From a checkpoint of a small mixture-of-experts model trained on Wikipedia.
Size: 15 layers, width 256, vocabulary 8192, 149M parameters.
Experts: 256 experts in each of 15 layers, 48 SwiGLU neurons an expert, 8 picks a token.
Training: a variant of Muon for the experts, 1432M tokens.
Below are experts of layer 12 (counted from 0) of a mixture-of-experts language model. Rows are named router (the router's row for the expert), gate (a neuron's input weights, with its number), up (a neuron's input weights, with its number) and show model dimensions 192-223. Each number is 128 + 32 x the weight over its row's rms, rounded and kept within 0 to 255. Numbers have three digits each.
Before each expert's rows: a language model's description of what the expert responds to. This comes from a sample of Wikipedia text that the model never trained on.

# expert 63
What it handles: Word endings in infobox labels
router:137116083080145143104128158106086073172111142102073094101124168122070157039174103160131165148138
gate0:107120105134144076143159065091080097144150118125108090091108117139146128109100131153105153179137
up0:141107180129141155073049189137161097094084144189114123123139170128148148180136067075153113098125
gate1:136144145114103131133151108137169082150107131090122124135093146159089092118134154118140121164054
up1:104153112154113147101190073125103137113170109128129123135163120154214151157138123087122046071161
gate2:123094117172097129130116129094087181145107100113162115123121137143109129128053155163188146102148
up2:070113124086177111183098106132160084160100204109106126179139095151140116092183088126141149148072
gate3:167106171138124146116181114124116128195117134112138152180076152160173124143131101185117214156137
up3:105159113157173125136158107123112110150134139151224174115159120119135146155203124138141149109159
gate4:105051140092069110160138122114117107158104105101169126121143121235111172107103073114159088134116
up4:126128101096084095154100080087090090163091143170134148151143114177126144160148125104097133137136
gate5:127141123095150118099103081176123111182150154134134092094121112161073158111093079184114117150153
up5:101180106092121112109168160132175172181164115141114171155116142120133156141137226114130108129133
gate6:120105137160200116150122162152136106164112108040163148166095094144103113076152106098180109110154
up6:201106093144083152127145145050140140112125134137138118099120171204140128128160110133160089122119
gate7:143160130061165153084146127158107151077117079184116136126178128091163129164111101157136106103096
up7:105174099127170102115172126170108141166078159193099088086074131093205125134156125100106130097141
gate8:156155129111177157121088118097155136091068139158114098168132116119165136075126180142104119145132
up8:128087168119128094143115117071147105148178105097143115071123117129072127179109083090112098109134
gate9:119082111104170076128168119106092104109173101109169146143054131231101155118105127146168123152097
up9:138088127149107118132126131139116155137087130146106122089143117110098092111167156079117158161174
gate10:122094063098067152120177144085121101194183164102137144154126114150144103137157105165142144096114
up10:115188155124127131142166090086158133100137119139107155164085123099121214120086100192083143094137
gate11:139140081110131109104148151116107149138037129135118116128140087119190126151149170118138109137142
up11:119062194138048190135117073139156088116136124113143142123142165131033109148118108077137105073161
gate12:120081185144155081102131099097151125153160179160105090122144152084089140075086124130178185152111
up12:091137114162153121150146066083097161108168129164160154154149103030110176141106072155105141094170
gate13:145099134128153125101132097094132113207065112090144182122135152105091095155092108147159165131094
up13:141102066139152146112110106059098119133078083126125102190137151111092063142159086100080193124118

# expert 36
What it handles: Table cell separators
router:128148109145152122100115108091142144124180133096206087155164152090065093135186136165124129104140
gate0:152106112156091178097122062076119126108167059089181168098109118101135087224114109123203080141131
up0:110129123092126118148118137212113139144076113132127113130153099099125153073128176161175157169098
gate1:075122145166100119109156109160125153123099084169045098124131161165153185160165065148126159127145
up1:216146120099101078091082122121160140094117085113190160184141119128138091109081090127135120116173
gate2:116104162156094149041089103140127117155182043221129143130163148097100107111126080162164113124074
up2:132125110078136099151092083137171166110169140158156118133110128063093156125140118089058164134160
gate3:118137138075121143159163090129120158107118119148092121089172082034168119087117122120095125089137
up3:132070178144194104121082049133147118148101130160095140142043134109093137128147163139125106042093
gate4:105133109194130105125116161133149142161138146155109115147137114117117124162246152111165168148058
up4:059121105165110141120148138149129152158107155145219099144098128133107130136120123136147114073101
gate5:075064100091141156114160113128136183100114126173153085169086113105127102179120098141175170081088
up5:104074114118084185102198141173128107112152147096154116112136096099129147089120124136124035137155
gate6:054122124118115195148154127156138137112173155209161152148091181068060112152156149114150175138139
up6:117136165168173130140142146132130166115153181164143131121101185099113121121105091063130174124123
gate7:164051102076151186090136098152122198089117125170101105115148174126115109150100081207143139094129
up7:126137102123106109136146114174124140092153051129121173100105121178131154082116151165115129121122
gate8:140185123129134070147132159150130121101065078136139161128114124109128175150105155090125157138135
up8:079140100140067132144113161151207101096092104073050131165125161180111132186143138075134086166141
gate9:180095129125146035180145126034141124140121177125129183105124128104106156154108097105153126120109
up9:075124124041065129071084078104165128152156173092150122101155114184124124098126137189143114131101
gate10:121136133123083180153149103157117175137118180090112212099153099140124086109151117107090121093119
up10:135137128153110158162143155094137163080163177151149139070122133168205085078131144140115076145072
gate11:109121102133130082141084126158151096162138110158118145105155117138127062097182112098126111081159
up11:098174108121062140108107175166151104096108160063139103133091159133124140156090112206084176126090
gate12:122063181129125202121098116164146059134127058143142109116152140138135102051131166140129168131122
up12:131127132127063043102122127062061087135098114111162115192153166154142057101194140116145094120106
gate13:161140087133095136188132112121172115133132145098134148112176133107108141119108150168077094092146
up13:129100089061110108081155169149114139073154094112124133175111078115122129140099144093175122169114

# expert 25
What it handles: Dates and on
router:163118188132129125145129193105087168131140119060159110126149135124093162139155193100138128154158
gate0:095124138088118182154121155092133181141077158157135149137075084118111093129132130114101152121126
up0:052162103148099135110149089080112084129147121097045103123110144185121104152109122109099113108178
gate1:087146096153169125145106153102108132117134171148064133160112171072153107097102140135092097084128
up1:143123098078147106127097083148108097191080121128153056097130096179149216101118124126113148156166
gate2:146125164129076107101121108121090090155117118089151133104109123154106182122045171172130089084082
up2:122112178063165086142138123097124116096106153117098126065114121138176198133036146113187165173117
gate3:125170108137151122169160107107109160128118133096171147130136137084061137144056075139095159148082
up3:147115139153152115100083104138129111094177118097152118106137093140149186113129166101154132086159
gate4:095120102132173120140099115151071174169187141116174171118119133074103107181048100083099145074123
up4:071152166146144085117100119106103116117173092117098137084104143068114099112120166154199174106132
gate5:141095120140104088189134084143145105133125163123137083126116156143103122149147154152110152092164
up5:168133100116142141136131108166113170169116152160089132085140121108159116116147075125124096084054
gate6:159178132120115146118138074109094138113075146122165067145167084188174120142118070098140145113140
up6:128079181120106177106192107142107062148183132105107108140109124103172136103119117103085091073118
gate7:101101095100139124145116154090122190217109154049080211137132108142144152096119177185117142167066
up7:152103196191093102109166114149121096112108136101189067120133165119125112112101155101083070119111
gate8:103103111068124106157127066080169089106119079057075152200115121110137152103114130097151172116145
up8:085106158126076138141194142144110175159137095140110110076137163117145125110163196158148082121092
gate9:158156164117149095095167122149106141127102129100159164093131124116109146143130148132119162176125
up9:130123142161159125161196122098153111080127146124104136138164137151162151191180142148179154116151
gate10:133130090157100107131107111156138128170142126104136135164123116131080051118130136103076130198129
up10:191164148141117071117101154200082162159130137104159150135180147055081069079086156147134158166093
gate11:130161170113151109143092155161088193116115143156131110132099121129139158073141063122162146079148
up11:089138103132117111129061139082096139134187117131131105137143121088084165180105156130135111107109
gate12:140165151085175145134172139148128190140174087210055184147112148081160159111090139065172081093130
up12:152077136116123145162110086136137105095103141115171140156164097152110094169152139096129154135127
gate13:149187138100086101137167115106109191097136170125121180125119131129147141151097132095130104103145
up13:172111131164183157107082209104176101122175101111118115095165102077113157140112047120139171170155

# expert 27
What it handles: Sports competing verbs
router:170089159108099121124146077123112103111134025161122145170152118110097117161126123118093196137113
gate0:199146111114093136060106078097077147105128138118090131079056174123191145124086159137135105146141
up0:150083118120104160161072098166077147138111111109118102131162212071130121094101085121151133132164
gate1:083139173124186166099158152218149154058123137154083098103114109143079157145119159105131128137135
up1:141168141174093116162064103130121151125096124060122156140110147123130096146051114099117128108184
gate2:116135148115093112081071147078116116137142140171169148152091133182120111098078168147176070123129
up2:117122153113137148137060142134115105108123108132125143139119097184151095088188195129144062123116
gate3:172144129105088124113195131197152125096112140130134139151178089105150086159099164110102196118189
up3:136141123101156164131116143112104143081132190090099062171196114142131083144093053175156122148192
gate4:124064140112131158122061130111188086142084085124132109127129202101109150116112116114143153120133
up4:117118132091090118059159112174198186100088116131135061103136187166126059110098109106132037104112
gate5:144123110149068101136105088127128115139168131211136132116177220142125124171126101120161103192124
up5:152082117077087118130147136193124119163143144179168154118049130134085110139154171163111123165126
gate6:118073173127160111143179185105139102136159056098131091085173138120122099106116164126095167075166
up6:159105064153140117102074149161159159150122165164153106096089084138121135152043111141116113157134
gate7:138116145147080105089159171146069160104132116175170131204091132106142132147087138170166110148109
up7:135079110103195035148145084110141089118134141090153123149130149093096183173051168089147127114145
gate8:130181088138137192121130087103151087186183123100142100114134121147134046178137142102153196083112
up8:080140130145135150123178170137120144135049139111136102148118121140122121111151103188144102050092
gate9:149166170085123137103094113118162115071097107124112102131185090158108134135123067113122131153128
up9:155106137100135131104137108184124090088157110163113098107217103109154116135144089176150156149115
gate10:060113158142152154136133174133101108148149173168178122163104108128072129155108111127133112154128
up10:129127176094150142118086110098137186178156197177089120079153130102103145110131172107163114118215
gate11:172114085128092113125086074133118136055161095121080147117170108151084102149121078104149177086103
up11:147084162106122098159121087113160130095133134083179086168088202100128159103076182088139105095134
gate12:133164140075110099111135101167167109095125072100124167170133104086148151082111130120145169086109
up12:144109130157142112104080071060104106161137154137152159208147122111156180129034146122119118128111
gate13:099112111098182126117123082166112120073135096116116136130149044064106085078094122102181120098102
up13:090073091131186124158155088138075150080169143121160124112145080158147098102130131093158118084108

# expert 23
What it handles: Biography verbs and places
router:174161112124109116110112123112106096103078169199111119091115142117121089115101147111141174126071
gate0:160175138126113156159161137070129126153187113116114122146083128155109118158068104152148082206094
up0:105109113125113039113142157185172159133142106089100079123146094127113135089137162110119133064142
gate1:176116146190142142136080195145074126176106086104133129149089171186125123144139071119176134147118
up1:114121146182089142123223082134155088130093118133120129133168112117115119150139156136109152104145
gate2:156097124088127079146150096133136112097134133136124137194112152076157199157128121122080083067120
up2:126049106056117071218132077099138126108087172156139122143136120105140114107133159103066111063086
gate3:159152076164136130162123118110193165182109091148118153185186178142169108111125129111150140120120
up3:134129129110114107059109118141083083080137126128130110126112112131184103092118130157144184117132
gate4:143158177114139104134166143118135175126100132151096081148115136160119101136079123190138114127133
up4:165107124133098107164090122121112137160151113153122115208170060143111114160101157142149118132080
gate5:143122136081108082158177107122103135148222148183105147140135083160078091163110123140173119195124
up5:123169109130087143155147106144069173089103144144107110143124123142099124108131136115112177095088
gate6:109129154091141126077134130153101127102150082196107127138107156128112134116132088095105138146168
up6:184093214166155086140172140118123137105102101144067217191079137157148112107134097154107152123093
gate7:145157108100118080134122087109207110099176156133073136146223127161131085122164085126115123143090
up7:157097158150139149134155114135103113099187137167149122149132115097083080179074154153133163099179
gate8:131160184154124099124079121121121097088140158111137111167089092143148061086109150146199149098116
up8:126102077135114143090140118181193170053150141137157144126158154086101117103098110145142170116123
gate9:166080130170182065121149138128149146159162115198072123098074150139113167136148070170177118072111
up9:116086188121133142065137169206083111074155113134061085124114136097141158105155111113153158130210
gate10:145091118138193126166095083186142122119073099119122109142134138097142171092161169132134140129094
up10:102135132130136121151071107119108115134132117042159078105143147119123202152168159168134099122134
gate11:099088144172098150179104147096068147145157184139132135103128134132120129077120140210083131073124
up11:180132135118149148188130140112115073118139141144090141068174134178077122095093117128030119089145
gate12:114155166185104116049146129104146151079106094100194201098209092135078107112111078116106166157081
up12:138106111151167121153136118157072133154089048169115092140128107120173125059166124095124141090137
gate13:077167160160142170169120062159115145193166111096178128197119129150134110104100097142132193110132
up13:145109140108120154124118115144121079195138136144143088172129171147130091107167126184160177125111

# expert 1
What it handles: Counting and ordering words
router:092105183164136129092123114126138094127131144079153151099145040109089149151122111116100102092150
gate0:180157109169097126129134144198093157112127158085157132142206130114139151150092122164094061169112
up0:133149194140134134125103125168123140110114120082121165126173109127158136122077134151147120137101
gate1:148111172169123079154179088140180103179124187104133154176120140129149111124191144118127169069183
up1:134114177114130140109121147120142177135134163149147169064149115147148117151158080117112114129129
gate2:106123133108156047046106088130143154098102104146099187111098092115125079153157118134162074092107
up2:150109124193121115111078103157123089155119108140174183116102083119093127134136185101118103113087
gate3:122163088103077117147114066044101111152069110119211110127122124158115088059162148162082113187089
up3:130174134108101126174142104143155182111149171178092161125089049143101179104147088127088148090139
gate4:162122110146079128130169148127066095156127098133143122163120139110082108135123181108127106136169
up4:125111147166151154152092116139151149169142145119131128089157134134119100145175073176064125130090
gate5:155194105099216139126118139118147119159125087093149141119159070112098137181134178122225134097127
up5:101098148136067144148105142110099171138101134153187042111122184108127127096088089154091077085102
gate6:098172159142155114136100155123157100143097123191127112092107161116164140096122102114156131110099
up6:098083064147119163112103080187124152100158084142112136091152090128112162135161123135098167071184
gate7:102190159094120138186185120143142129163118147172175054101105127084117110144185113136152098140043
up7:160088061159077106145139109136120151082160134107039156152162137128119122173099104075099152115203
gate8:137073161123140128165101145189122120126130124148151136140142102068138132117153122115136110130126
up8:161101121153174188124187121142078110081146181133084147147144173166106142104113135120123152110145
gate9:130167178117124114092167114120088068135135149134153134148092162123114098187121148114107115144091
up9:196149118080115124122149096129049142119137104115157047124124125134122123072117211146125111124168
gate10:166107157091063147149105127145113114129131152130212136126170080054159171122136173142146123109091
up10:087160153169202074129124142149144128125065136127087120141074092148098194098122084101165112197133
gate11:115149170118097090166162129175146092124122121140206142143171137148082133158076153176133087131094
up11:110141144130132110162137111161168095118138125140184154124183103158109134137058160201118142160182
gate12:070127111118147139171149119183087146113154175102165158144133104164139125136080127092141150120159
up12:105153170113153109077171165114155121171097125118184140153097151119127131162206156121115090122109
gate13:112162102158180186122144110178170122103081185114120128100133101155107120120116131114099101062149
up13:234164145093143114156118168133120216154178118148141153093157188147158129172117141069165146135164

# expert 34
What it handles: Clause subjects before verbs
router:158101125131195153130130208169100071172141126115126148183110125128135092099157098158112143150121
gate0:092121151103166076139058102155063122184127116131163128148168142087182153173134154125155076159105
up0:133065078095104123121198126054163119116111148136126140101105091123115104144114114093118140037174
gate1:116125113168170095132113117143102152153197099147124097185142102086109108130160063098149152107179
up1:117127133125042177138129124124133093078099154099155152137126126102108114111078169134104114129120
gate2:078170083198176148151142156128124126211124163103136123137081121081198112159126123143111079147137
up2:128129169097108142144109083119151174072133100105155139120155147138082119109186048160141149126122
gate3:173192190147162065126180119144107107174095165103193127145111127138158122117105117109103113106155
up3:104057110099098152123113100043102155088148114104069121088124121149114118100186186108053126144076
gate4:119157139090105131163120142194162103105145124137132068115047178081136181169094071159190119090125
up4:126092113166142066078144128151122148168153103158104076112057124103158134089138107107142139126162
gate5:075152081141178115173107157142080113165104135122087091176103156139167117134170126115179095124091
up5:140098106153135070133129076118133118131130117163121125128152106176119117078121093106135150117198
gate6:072097127151162134169159087168135168155094137137102111143109139169146093163123197150120120112058
up6:150146071146107146162150138104119164171061117113125118102127145176157100128090116100136164133092
gate7:167117107092200146104174110126163124144119093178138104139183154084099105135072108145116180093041
up7:122122158158057118126122168123088080095154159146076155135113044123165114097182123089102092152192
gate8:100112168112183106118159149172090116050158145135119060075111130173167095088172177161149088110136
up8:108154120160155161117118073097118085183146123100114172153125083113090123067068071146101161128096
gate9:144135108115170156074139176143120101103133140108130137141151034167138107112090075169117199174139
up9:064116139151129163095099144142122146095119156118190140111110161124174131144107142067210113156116
gate10:108157138134113182164130107128186103184112128137148191158152148164126127164141123089064128111235
up10:193169157075153084068162139081116155126096118117151110167108083179090090131133030113105079089125
gate11:129111132129208128143129201103191091092177149168117130152149108164163141162176090135101223094143
up11:174100169116152148069156057090062097086160137090073113145181130096068153148095149138195141172118
gate12:162140200123212120134157146151137094170092144122133075146098092197122073105126097128142121146075
up12:153114150140168144163144121140152120168134136158108149137121127140128078163133140155129144121125
gate13:120113182131163146120153111117099102194156133147092090061103122167146162084124114113088075175106
up13:159136124177134109153119087100128135148160159088075103196151132085133127207135195132094070146187

# expert 40
What it handles: Inner syllables of words
router:155133210174168087084136139063191106146183123146128176124115148105138116144122074131117089111195
gate0:167078163184126158146111136138196167141123056174177155097141143184138154111123135172114163119201
up0:127138085126092138168163145150197137070181113151104149083125151130138127111119090120109105090114
gate1:155173149227150113194094100092161078121120157124111156149105134150161167166099074193121122111149
up1:070140087158121126130167142122101143155136149133113104148068154142069134109117066133166169184122
gate2:057106145148135159090173127081129141143130116124121132081114171146146154139091120140125143178165
up2:077153173121138160134132158153166106175157118132102117167115126129067148170092148128111076164132
gate3:170068148084077109100087143133108072167165119142122176122138078110179073146151107091106108116196
up3:136105131156121181102124176067185089108169166132113082120163103093158125111129134135116140132191
gate4:138145127169142167102100122108164129139141092104116147151146084136099111111094080073131126123116
up4:150151122123160133076106173075138113116125162181203140103100142100143143181083099113142075121117
gate5:107131133089127098151122132175144096114094121146145086102116066110120180079174130115145177144239
up5:119089097142130158147135149116099112171110150142150149099147132123175121096148142144114122165107
gate6:133127139103170169099102193101123171129141131150177126170164089133124095182112131110087126077150
up6:110108081119114122135158133130170230058133057095160129108112127104102089114132114136067156110173
gate7:120177149147129146105167135114102144140089125103123097099151119195134139138170101148136089112141
up7:186181123122183148115069182086141080129115121165175185139158147133081158126063137106159117131092
gate8:077088104111124109114099105194154173130157103136135135115090128114146110123128111146122109139152
up8:075120122124120140106094173142101166168091129151115138134107126108180169147132161141140115130130
gate9:169187110162158152086152151134132097145181099094171152142140162074118128151103102066078152123100
up9:114099193158087123131127167104151104186056141154142181080108125092105101095117112135085113116114
gate10:139153163176144115154105143156156133104180136078129168143144135152123151132117136139151126099197
up10:131125147124098089167115141126124129113141071082170142177131111109123125102102106129125177153130
gate11:118070095190106098126114119093137112076102136195149152141178178121113176147134138139182100100170
up11:118184130109189138117075128135153121148094143140050140096068109164130087115143151083100109125086
gate12:145207088179068118175174165149062100150135129167094087144109151112182104095087098151142082132163
up12:097173143090141147090119153137094195148123120131131107133122155111158119129160125156134087093132
gate13:145118094112152089111108151149121097100133134114108169111130053113154154116104149154107127139133
up13:153110132119119168119157125142131144179148116165117095125131177162103089099119165090109156127161

# expert 43
What it handles: Nations and political adjectives
router:188207178112138089103089146158151067171087137114094139071134105152114124127107127065103114114117
gate0:175112143162126174185140120146120146167087075137135178107106120166131170140056170117126158130079
up0:154171134145108140172137079112093133145087099133131122166099125164136146110083097097158228078129
gate1:112154117038111136117155100160157124170155053146123122132208108140128133137130088117114131085161
up1:163123156135091119119075191139109132140127165104140142094076133145152139100095171107103120141140
gate2:095180119169105122152102163083152087140112155112157163164094078113051113157058121102186078188142
up2:108094107150050134114127059142144093096104163129124081134115131136133150204210068108071099121111
gate3:165149113117123108084195091006060133132092067130116079110164151107160105150129092095114129140094
up3:077076065074110104145106173181184135098148084147131110174070107140088154064157157115142144113146
gate4:132159060151138129121098096057139123204038105187161156169124119135107144161167089111120166101171
up4:087092176146150106085145138109089145107147131104115178138097158120112199078119183102173090085168
gate5:142142105091138110096124140151073119132100105135100155060175155111126124167129173112173148153154
up5:097107203111127080060140080114168160117110132096135084116080135195154084099151130121098101187111
gate6:121126162152126116104135117140141079079063186129054162156125108151102118126121162136111110125116
up6:071153119093097142143135187120143074190149108156155157083178080110129082145168061156148095144168
gate7:135160144137133048109120126232103154126132146085113167104148139143111088118057195143154059170093
up7:156134218114068094143163130156077175133143082110098177136125127130097126145111110074157175170124
gate8:078117089059183105142119135162171134105196156113127128111059165106119136107059105154184121173139
up8:171136146165087139103147138117067171180114111151075094161179094158120105161205128095104137072107
gate9:144112136112175128143092154158120142154107107162148118162144087200158074164088146153116133143156
up9:119167066072132096147179126141102104053173151079115102112116174126116170055163146156172179129091
gate10:140142148108170102175170156185139123167083153097152187179160071183184098138109136111187104115110
up10:126137111162144125169109138163091124209138136123181122127142089060154115114121132099170081130086
gate11:106138114118191101123133111122105070121109148112173132167150107164127109102170147136146177154144
up11:079110042109162141107156169160081135142134094140108097165126122101130048150189133122148109097130
gate12:185171099127116102124116151161155159134155128062113073150106122092095131135170149124097075141090
up12:068146189120167138106165101136126139202129145093131097090157156157143128127164139159146102123148
gate13:169171115158163106103133204159095177081128142118171209089157127140108103130104076148114090121127
up13:169189108100149120052116179120098121106133162139172179094170136082124098091122128130109163164110

# expert 21
What it handles: Table cell contents
router:168094146115140082126160140100162131091142074151102155117119190111127150083159131145155168112152
gate0:090116143139125162131105163112137150117178084156144102138102139094126170110117137137082179152082
up0:090091138104179116131138105130131114107085113137116165139125163180153107199115135066165067145098
gate1:112122176138184091095167097118151090149124111099156070166175098142123127120162127120168162116134
up1:174164169134112133151123133150144112106155128094077123083069159074127174101112160136101093118100
gate2:116124099082123160098116118140137106177091116130181086162097142170174120112129143125095159089089
up2:123112059135159116136183149140130124159139132157170127149095147111091156122052171099130113135108
gate3:129139133090143166194143143120115089149104102167135104163123178110081129134098187199186100143157
up3:139125123150140146100152120161165136123058145172100159140167092124108141106172128098125103129091
gate4:118156089127156086126138151173105149120163122091120218084119163155069151150129071117168119107180
up4:135079163171123123131140109097083101132079110129120048177081102090182118096147171150098125160112
gate5:131128138072107090064136049119156154107130096154100122081115180130187108117213186143092110112120
up5:169103140122059136155128126094075157098161115139090123163125149135140158126142196139168151161143
gate6:189095159117112152114175149098153148081139115112108121168110095141059151083145145186105104139081
up6:073158124127102152185126130133125091145141112151153142104152148120161099228126075094103149142098
gate7:148123104120110183151083064136136104089146180112117152159142170132113111126135154117118152113112
up7:137156140101080184154121141102150143111099125148143128162099090131121122121103196149107128109101
gate8:132136146099162092068079095089112047145137155121144122100145083137141125098144132156087100130063
up8:139139166146146108069140133142201088152147156157163165161203084152162088149117163113136079119072
gate9:075124114140160109139182122113172157121122193102151100097100140130158177115158096104146120080180
up9:134048156126116189147091105163088101089143167093184087102131142110119149120142101105142193192094
gate10:171113099093151177133119167188146056151089128165159144098050136155124099158132159148104180143117
up10:143121121048165172070113136148189106142131113189162155053045146167122112116161127157164170050169
gate11:082138127158090131146157156087105155105109109108097162102161096082114154132137075187144127101089
up11:108143127093152166126076132140192112139139160119150058167158108138109138145136156078098093128086
gate12:146177136122109148159154129116099131098104092103131136064129117150124124155102129147125157121130
up12:155117113120136136079150156165175084120128167141120114148123124069155129088139124122134139140091
gate13:171140117116120098160112109134163151140100125142169170145120136133107143133106157159208153126160
up13:134133152175110159110112132105146103115157126117080122153149147110185158145167117083087097134134

# expert 48
What it handles: Word-final suffix pieces
router:048140140164093191153074088071098101162082152135129154089123073128122183167107131106173118155151
gate0:124144097058169139159200125114163114111138123172122117107178129108111153180126113175176029181123
up0:151151090110148143105199087161162147146171127147152078106148122140132165161085094131177091151147
gate1:130100146159125124126153151154145153152170080151158121108105138152155117156135126118143084185148
up1:129086089094067099145156129127053139157126108121119082072094108115096108164105079068167113175133
gate2:085151148124195134126126050084053148112124123093150161155144123171112133053095111159151073110178
up2:089170182123151100151155185108119137102087154093138176159158078212159158040134060132096112138186
gate3:110163066107127116182135141134191145109136128155130180162161126166129047113149170145107152110124
up3:117110161082131183175141122126177100172042090083109134104130103153081184093113180115141116187137
gate4:113127128122093134111125096096103150121144128140160131107144155141083145184086144074116128124123
up4:127126120197113085060152127136140086131099130107099158116168173091159120091159187152079151118154
gate5:134156124115107157044148086094191174122145129149091168129159175125090124141147135149085122104130
up5:092070094121112147175152153094137122110096136129129082165083141122182142157121118101146175120116
gate6:162173092160167163108118070113115080164131158175116143121091069108157092091111165185120172124155
up6:134138192155142150116159084080132063144152172139137067194118149172128105077121119124143172143151
gate7:144113049129104104156106137133141092158095159107114111116171074142151121101120090135080115125098
up7:113164170138108106085164087106097083119080079151161112097159155123110116097132144144189139116168
gate8:107122075130168127126161101120182155141096102117091168120105147125155143122178149130055164139118
up8:087128095120177161092101140086202112166110116108091128118128123128152112168143184134078139165120
gate9:124136106125124093138163099147088137108099114131125045092051124094131087127137146122193126152206
up9:123116207113157169101071108130163109110140094090150152140131127116117144130150155149121086067090
gate10:104082120134163154108127086086177064133055134053145145116165156142112083149116142110114076151129
up10:187128111108141148034100117085213115140129120099154122132147113160091094157126169132104075105064
gate11:118098139098132090095074173136156122161081205163110172133126170121090099129133110115128150188190
up11:192165116135138151139143099089070142113131050155100161182155140162130113159118159134054072130131
gate12:165109137068169136114110110087115150181055185124120082112040142159123089141099072089163169143162
up12:071152157165158035125108121136160157130125154089129111143177166082152107105084093063138091146157
gate13:132115134090191102110108152186130091109095192166054158132111188097152147110123101150147124153202
up13:151164143105118113119110178154138116118104111160082166106079142108115178078159117123145189132154

# expert 39
What it handles: Topic nouns after "the"
router:158122153157098208141095061103114135093080134131150168106125120127079138129075119168169150190156
gate0:174127123140143150140138129103148116181099133146122053073088113100124176122093141111171120130191
up0:066140083091139089113156104142143159127154135083136181153106148189166110110125080134074149105125
gate1:147140107192187124145150107084108134135139183154094149067127113120146110115188127154066160147124
up1:192101103117075094124133136138188158168075092112169134110145098117133102132160114103064177179110
gate2:113185183125163059097153086131090115080130135123133128146127159102161151121111094204161124117135
up2:134070130174123128106134179137192089131128145124076111102092140146116047125089128130183119076187
gate3:168116089093201116124093100067138116114187119173185165109145145082109110164129130108226141155127
up3:192123127136180134109095100142178131129102157118158089114073096173146133153118096119141114125128
gate4:061131098151175103137158097133082130170168116150106142117158170153118109106069104062144077112104
up4:115131173106133072106191134131112189163177151138160102143113127160124075160095111049133135150149
gate5:100134086154110218135083091081090127148055158110118103136195118115147168102148184131093093100122
up5:088094125139142145112061090153136066174137168117118115134158131178095171109093135153091175127130
gate6:099166128139142125124148047099129182140119144141166143130141156114165133133141148169195142123138
up6:108127150162133160172102095156115195127099117114202123112124128163178144168089176106100099111102
gate7:177157096174103146133109158112138227105113153153101104151131133159185123079111095154205178124092
up7:138205106168122140112105168131069171087166108159100169203115075136126142129124147156168119110115
gate8:133107099122107108176115142120096108133122131133128131215113166080084082144200173170190144068136
up8:086128187143096137126145105129135155114106102201111153089135151140157130131127156130098110126155
gate9:129127079094173183159142090109161073110117140112133123120174138166159131160083096115158187095097
up9:128102111135134115147077099128109051128133081116077141176146098111146041132107161095140118067124
gate10:171151111116140119126159174101101108081113146133103102141125125172135141112140127145153176163120
up10:090114150097088193124117172096099126120113127079145128133115116129128132096135076180086103091078
gate11:149093138101090110126189120163124134113076165070170145094133097128121121143123116188167088133109
up11:140098175113126160118183084133157059119093102131149130065177100224112137137175069209125159117103
gate12:160156088140092180169185084149155117151147152081147127115122079117141162128128116174154142170094
up12:142088170105155123118070207152102132067159151150083121158170136187114087119137137099171062112159
gate13:185108129181097201130128125114145126168150118201192206167116140170163147115144142177150108141089
up13:185102102088089160107093085147124138125118135121130149178112136147167168095099119148082154131121